config.toml
num_hidden_layers = 12
hidden_size = 448
n_experts = 64
experts_per_token = 2
d_expert = 144
d_shared_expert = 128
hidden_act = "swiglu"
moe_layers = [0, 1, 2, 3, 4, 5, 6, 7, 8, 9, 10, 11]
router_score = "sigmoid"
normalize_top_k = false
routed_scale = 1.0
balance_loss = 0.00017
balance_bias = true
shared_expert_gate = true
init_std_router = 0.00991
lr_router = 0.0022
vocab_size = 37664
norm = "layernorm"
norm_eps = 1e-06
tie_word_embeddings = true
optimizer = "adamw"
learning_rate = 0.000853
beta1 = 0.9
beta2 = 0.99
batch_tokens = 131072
max_seq_len = 1024
train_tokens = 1235000000
max_steps = 9423
dataset = "wikipedia_en"
Below are experts of layer 5 (counted from 0) of a mixture-of-experts language model. Rows are named router (the router's row for the expert), gate (a neuron's input weights, with its number), up (a neuron's input weights, with its number), down (a neuron's output weights, with its number) and show model dimensions 112-167. Each number is 128 + 24 x the weight over its row's rms, rounded and kept within 0 to 255.
Before each expert's rows: "comes before" lists some tokens at least twice as common just after its tokens as in all text; "comes after" lists some tokens at least twice as common just before its tokens as in all text. This comes from a sample of Wikipedia text that the model never trained on. Tokens count by the router's weight.

# expert 4
comes before: " a", " been", " was", " be", " is", " not"
comes after: " is", " It", " it", " was", " which", ","
router [136 124 108 159 131 131  99 154 134 119  94 131 110 139 106 155 152 164 159 134 151 124 149 159 112 115 123 104 119 104 132 164  61 116 156 141 157 141 157 122  94 139 146 138 110 117 138 116 135 133 140 135 170 141 109 100]
gate13 [117 174 128 118 151 157 140 146 127 164 146 159 136 114 103  94 179 145 119  98 139 142 169 126 134 142 155 147 141  89 165 152 123  94 141  66 103 178 137 165 120  95 153 160 141  76 173 101 135 113 150 146 117 115 126  86]
up13 [118 108 163 120 136  88 108 153 166 132 130 155 101 142 119 155 110 130 153 152  87 117  98 108 146 158 104 142  73  83 121 132  95 156 125 160 122 131 141 134 112 172 141 133 165 165 156 164 136 133 182 119  98 135 122 144]
down13 [120 120 126 177 157 119  97 119 136  90 157 125 158  93 144 109 136 157 136 129 172 126 127 153  74 155 143 165 100 152 153 137 119  65  90 123  99 119 149 114  46 130 153  96  78 113 112 131 138 154 150  99 156 117 140 136]
gate14 [113 116 136 174 116 146 146 113 117 127 131 140 148 141 152 125 183 110 148 141 209  50 150  96 121 122 163 114 129  94  90 120 121 117 135 117 111 147 133 138 108 103 145 157 133 127 109 116 167 117 131 108 114 157 135 159]
up14 [171 155 137 119 146 122 179 114 112 137 139 155 121 104 131 131  98 145  99 129 108 104 122 128 122 175 140 122 128 123 142 149 111 148 181 125 110 116 129 113 131 115 123 127 148  84 101 123 119 121 136 139 159 119 127 151]
down14 [141  63 154 137 124 118 149  90 127 100 124 145 165 161 129 127 144 133 151 119 111 157 104 129 122 155 124  80 129 150 144 152 128 109  74  91 118 142 120 163 112 171 148 138 134 165  84 132 157 104 137 133 103  81  95 142]
gate15 [ 97 135 154 108 137 122  86 147 109 132 100 101 170 151 119 138  94 127 104 111  93  64 122 116 126 133 166  68 137  69  95 135 138 139 105 143 111 136 141 195 136 104 153 138 124 116 135 136  91 148 136 119  89 124 167 137]
up15 [185  60 144 147  98 139 177 102 147 142 125 146 159 133 152  98 128 110 135 111 147 103 140 131 140 139 114 132 157 148 136 120 134 108 122 132 138 126 129 146 148 129 114 106 150 125  75 143 123 122 107 153 143 102  89 119]
down15 [121 158 133 178 120 126 133 105 135 151 119 113 109 163 132 144 102 122 123  80 100 151 130 150 106 157 129 175 146 148 111 138 115 141 115 131 156 136 106 120 167 126  82  90 123 127 132 110 120 106 130 153 162 147 130 176]
gate16 [ 97 111 154 129 115 131 111 109  71 102 111  93 156 121 119  94 194 116 124 128 144 105 136  92 132 119 164 157 132 121 135 139 153 143  95 145 143 103 124 125 118 141 141 109 131 104 154 138  99 147 135 118 111 169 123 105]
up16 [102 179 157 112 125  87  95 116 131 123 156 119 147 156 150 127 123 153 157 120 121 115 110 142 148 141 126  98 177 114 116 135  76 122 140 109 170 129 107 122 148 133 121  97  90 136 113 120 149 117 128  88 172  85 109 141]
down16 [194  67 148 141 129 118 155 175 126 161 156 148 112 121 171 111 118 133 157  92 133 104 125 132 107 145  96 135 130 147 155 172 102  73 129 115 110 124 152 117 123 121  90 112 104 151  97 128 110 108 126  95 209 157 164  92]
gate17 [109 104 138 102 154 137  95 134 163  73 116 107 162 113 115 197 129 112 112  78 115 146 144 113 139 141 141 110 154 100 127 147 140 116 107 140 132 121 138 158  79 125 127  99 152 106 159 127 108 129 124 161 105  93 127 164]
up17 [129 143 168 101 110 188 120 138 111 140 121 139 134 120 132 121 137 105  98 146 116 138 134 125 102 139 121 135 134  92 134  87 109 130 110 178 145 122  98 146 103 125 145 116 164  97 104 110 148 212 100 126 167 107 123 136]
down17 [112 134 151 152 149 133 117 145 132  90 144 131 102 145 100 122 141 156 137 125 129 116 137 134 142 116 135  97 109 114 154  92 170 111 108 108  95 104 148  89 128 151 163 155 137 101 150 130 125 119 158 137 117 140 120 125]

# expert 45
comes before: " of", " the", " in", " for", " and", " ("
comes after: " the", " a", " University", " of", " National", " member"
router [ 95 113  96 156 149 113  90 127 177  88 148 129 142 153 174 168 139  88 141 153 180  80 138 110  80 106  93  93  94 110 145 128  94 124 136 103 150 151 193 117  75 116 127 110 131 129 135 115 113 117 119 119 129 153 123 123]
gate13 [106 135 103  92 121 130 100 113 159 156 147 115 147 133 114 151 140 118  90 130 139 112 116 174 130 105 118 147 192 152 112 139 116 141 140 114 120 145 140 108  49 108  76 115 143 122 152 142 104 103 104 101 132 132 157 135]
up13 [120 159 141 102 116 118 164 153 129 131 193 115 134  97  93 111 128 130 150 157 114  98 148 138 120 103 134 111 138 142 153 115 130 150 132  83 152  93  83 150 149 126 137 132  70 150  94 150 154 146 126 137 132 116 162 115]
down13 [140 127 138 110 144 149 169 175  68  89 130 140 106  80 101 147 150 104 156 163 107  96  96 149 139 134 101 114 137 142 167 144 136 129  90 144 153 142 126 126  91 145  81 147 129 143 166 124 138 113 113  99 138 150 179 162]
gate14 [146  83 116 152 129  97  97  99 144 131 163 130 155 121 136 135 115  96 162 167 155 100  85 150 140 123 162  96 114 164 157 100 130 132 134 129 114  94 140 161  94 146 109 139 148 120 109 120 136 141 123 177 114 100 149 134]
up14 [131 145 114  89 125 126 185 105 105  96 107 127 109 119 104 127 108 147 118 127 122 179 163 123 129 147 124 151 106  98 112 142 138  88 137 127 109 173 139 100 163 120 138 103 140 133 128 148 126 146 164  92 134 146 134 125]
down14 [142 107 137 143 144 162 121 150 120 142 104 134  73 103 124 153 146 113 127  81 158 178 176 119 138 117 117 159 172  92 142 162 119 151  86 121 148 129 162 135 130 118 119 107  82 118  79 101 126 142 147 161 121 112 143 122]
gate15 [ 87 124 144 114 131  79 135 104 114 146 180 123 119 199 127 134 155 105 112 101 111 126  82 144 102 111 141 124 168 171 107 104  97 127 106 132 150 160 114 140 130 118 128 132 120 153  77 146 129 129 131 132 123 145 122 157]
up15 [100 111 107 167 133 117 113 145 114 121 108  80 120  78 147  74 129 157 153 115 123 157  81 134 116 138 112 154  95 115 106 192 115 116  93 105 118 113 166 118 125 118 111 102 135 117 114  91 119  99  97 133 119  95 118  79]
down15 [ 69 138 102 139 115 112  70 132 118 142 127 137 114  71 128 131 154 186 124 132 129 127 134 136  91 103 169  96  90 130 136  98 145 113 111 114  97 117 159  95  93 124 139 154 144 129 175 136 114 118 166 114  90 132 103  90]
gate16 [171  85 142 123 114 101 102 126 165 124 148 170 124 113 107 109 130  80 139 164 141 137 154 114  99 161 132 135  99 157 123 116 127 106 185 161 136 133 186  91 107 155 103  93 142 123  80  97  96 144 101 113 142 142 164  94]
up16 [155  96 111 125 114  98 110 150 116 154 108 152  79 132 113 138 114  52 144 106 146 112 149 118 110 156 120 109 109  93 103 102 118 128 140 144 144 134 170  83 115 112 102 114 105 165  72 135 112 132 110 153 156 144 134 141]
down16 [130 145 104 125 102 140 148  92 134 151 168 164 147 144  93 130 141  97 149 153 142  99 178 108 126 111  84 110 110 138  94 133 186 116 147 101 133 139 104 127 152 164 128 132 127 112 123  93 112 166  78 100 164 139 108 128]
gate17 [150 144 169  96 120 144 135 165 212 154 155 113 119 129  96  57 103 178 100 134 114  99 140 101 130 121 119 105 154 124 157 117 149 128 120 144 132 110 122 131 145 115 142 109  88 133 117 108 107 121 142 105 107 149 148 110]
up17 [108 160 137 101 149 121 135 145  90 103 138 119  93 145 143 143 104 138 151 133 108 104 144 140 117 131 126 132 128 165  76 118 102 119 125 113 161 121 140  85  81 138 131 130 118 164 129 113 117 122  76 134 162 113 136 101]
down17 [179 108 115 106 143 126 131 142 127 136 161 169  74 128 155 109 117 123 132 184 132 129 106 121 152 135 120 129 140 127  89 176 119 131 124  98 119 105 106 162 163  99 128 122 103 150  89 132 121 106 170 112 113 123 114 142]

# expert 7
comes before: ":", " |", "\n", " |\n", "==\n\n", "==\n"
comes after: "-", " |", "|", " Country", ":", "\n\n"
router [154  89  85 122 128 122  92 135 148 121 154 127 138 167 127 131 121  93 136 173 168 121 118  98 167 140 101 131  65 138 122 142 124 108 192 107 140  97 151 112  40 127 135 107 131 117 161 117  92 149 125 118  86 104 124 146]
gate13 [103 100 181  97 150 124 130 183 175 137  78 139  63 105 123 120 137 119 125 122  80  72 162 119 151 156 113 115 160 121 131 111 128 123 106 152  96 163 137 107 129 126  90  99  95 215 124 123 122  97 105 146 149 138 151 164]
up13 [157 145 137 117 125 112  80 155 167 118 121 168 162 220 134 141 127 127 152 159 110 122 173 153 137 104 147 139 137 116 107 152 129 142 153 113  97 106 132 125  85 191 133 137  76 111  92  75  97 126 115 125 151 127 121 148]
down13 [152 115 131 151 107 102 143 124 122 111 121 136 124 130  95 185 142 110 181 151 150 110 130  91 141  97 127 116 138 115 106 140 143 182 194 114 123 142  74 114 119  86 138 106 116 127 150 145 151 112 161 134 154 134 119 120]
gate14 [118 146 120 180 155 103 122 117 113 112 139 114 131 168 130 116  83  93 143 103 146 123 140 109 162 159 136 140 134 162  99 115 104 109 123  98 119 125 136 124 141 114 127 138 128 140 116 102 127 112 116 123 134 101 134 122]
up14 [120 120 105 160 102 114  88 104 123 159 137 124 105 123 111 114 114 135 130  76 128 131 158  71 107 164 115 164 130 143 139 147 112 148 143  98 138 108 116 136 156 110 133 138 130 102 139 151  97 145 134 127 121 133 105 117]
down14 [121 105 114 113 172 125 129 139 125 106  85 129 143 125 110 111  98  99 161 122 201  99 136 140 123  99 118 119 139 136 104 162 108 173 114 143 145 141 133 111 132 124 137 152 175 154 186 118 139 131 123 142 114  88  91 136]
gate15 [142 151  68 135 165  98 117 119 103 138 183 138 109 117 148 133 136 109 139  88 114 125 134 162 118 126 111 159  64 139 153 145 109 137 173 167 112 147 145 140  94  73 169 132 126 151 143 104  99 112  84 144 114  74  60 160]
up15 [131 166 137 117 101 142 156 142  95 137 163 135 113 134 140  91 142  92 115 134 164 109 127 135 131 135  89 178 112 147 118  93 138 141 106 128  98 129 139 149 112 101 128 103 110 145 128 119  98 123  95 125  89 117 127 124]
down15 [126 163  96 131  79 132  76 141 140 108 102 166 137 137 136 139 172 100 108 134 132 154 113 120 139 113 136 165 124 134 167 145  95 127 139 128 140 136 159 147 158 125 118  87 145 138 127 144 136 131  99 134 106 119 119 144]
gate16 [104 126 151  62 156 160 105 109  65 121 135 113 129 154 141 112 133 126  82 102  90 118 129 118  99 116 100 118 127 118 141 137 128 150 142 158 152 122 134 154 145  94 128  96 103 101 173 128 127 185 142 151 180 125 172 112]
up16 [135  87 160 116 116 164 110 109 151 125 120 117 138  94 104 141 133 126 151  92 129 100 143  86 126 100  95 119  94 159 131 175 173 131 166 151 155 123 110 111  97  99 117 138 138 159 158 158 140 149 127 124  99 159 139 166]
down16 [128 117 152 130 138 156 123 175 147 133 131 150 114 148 139  96  88 181  85 138 171 109 147 135  88 148 115 137 103 129 180 111 119 118  92  88 152 110 106 112 105  92 169 162  95 149 113  94 140 107 119 118 129 201 138  82]
gate17 [105 168 159  84 118 117 106 141 121 125 126 127 119 113 130 161 142 170 129 152 109 124 132 131 128 134 143 109 121 108  80 171 127 159 173 134 121 112 118 126 128 139 154 137 118 100 100 138 149 105  83 120 124  94  92 105]
up17 [136 181 148 114 101 120  96 138 143 102  96 167  97 170  76  96 144 100 135 100 106 137 108 129 154 168 146 133 168 149 139 111 150 123 122 167 123 135 155 113 104 133 159 165 107 163 135 107 122 109 127 155 151 114 126 130]
down17 [127 110 139 154 120 114 146  96 135 156 136 136 111 140 108 120 148 129 159 124 108 110 114  93 106 152 130 108 200 125 117 132  93  96  96 154 130 115 158 127 131 165 124 107 124 136 118 112  86 155 108 155 148 156 182 128]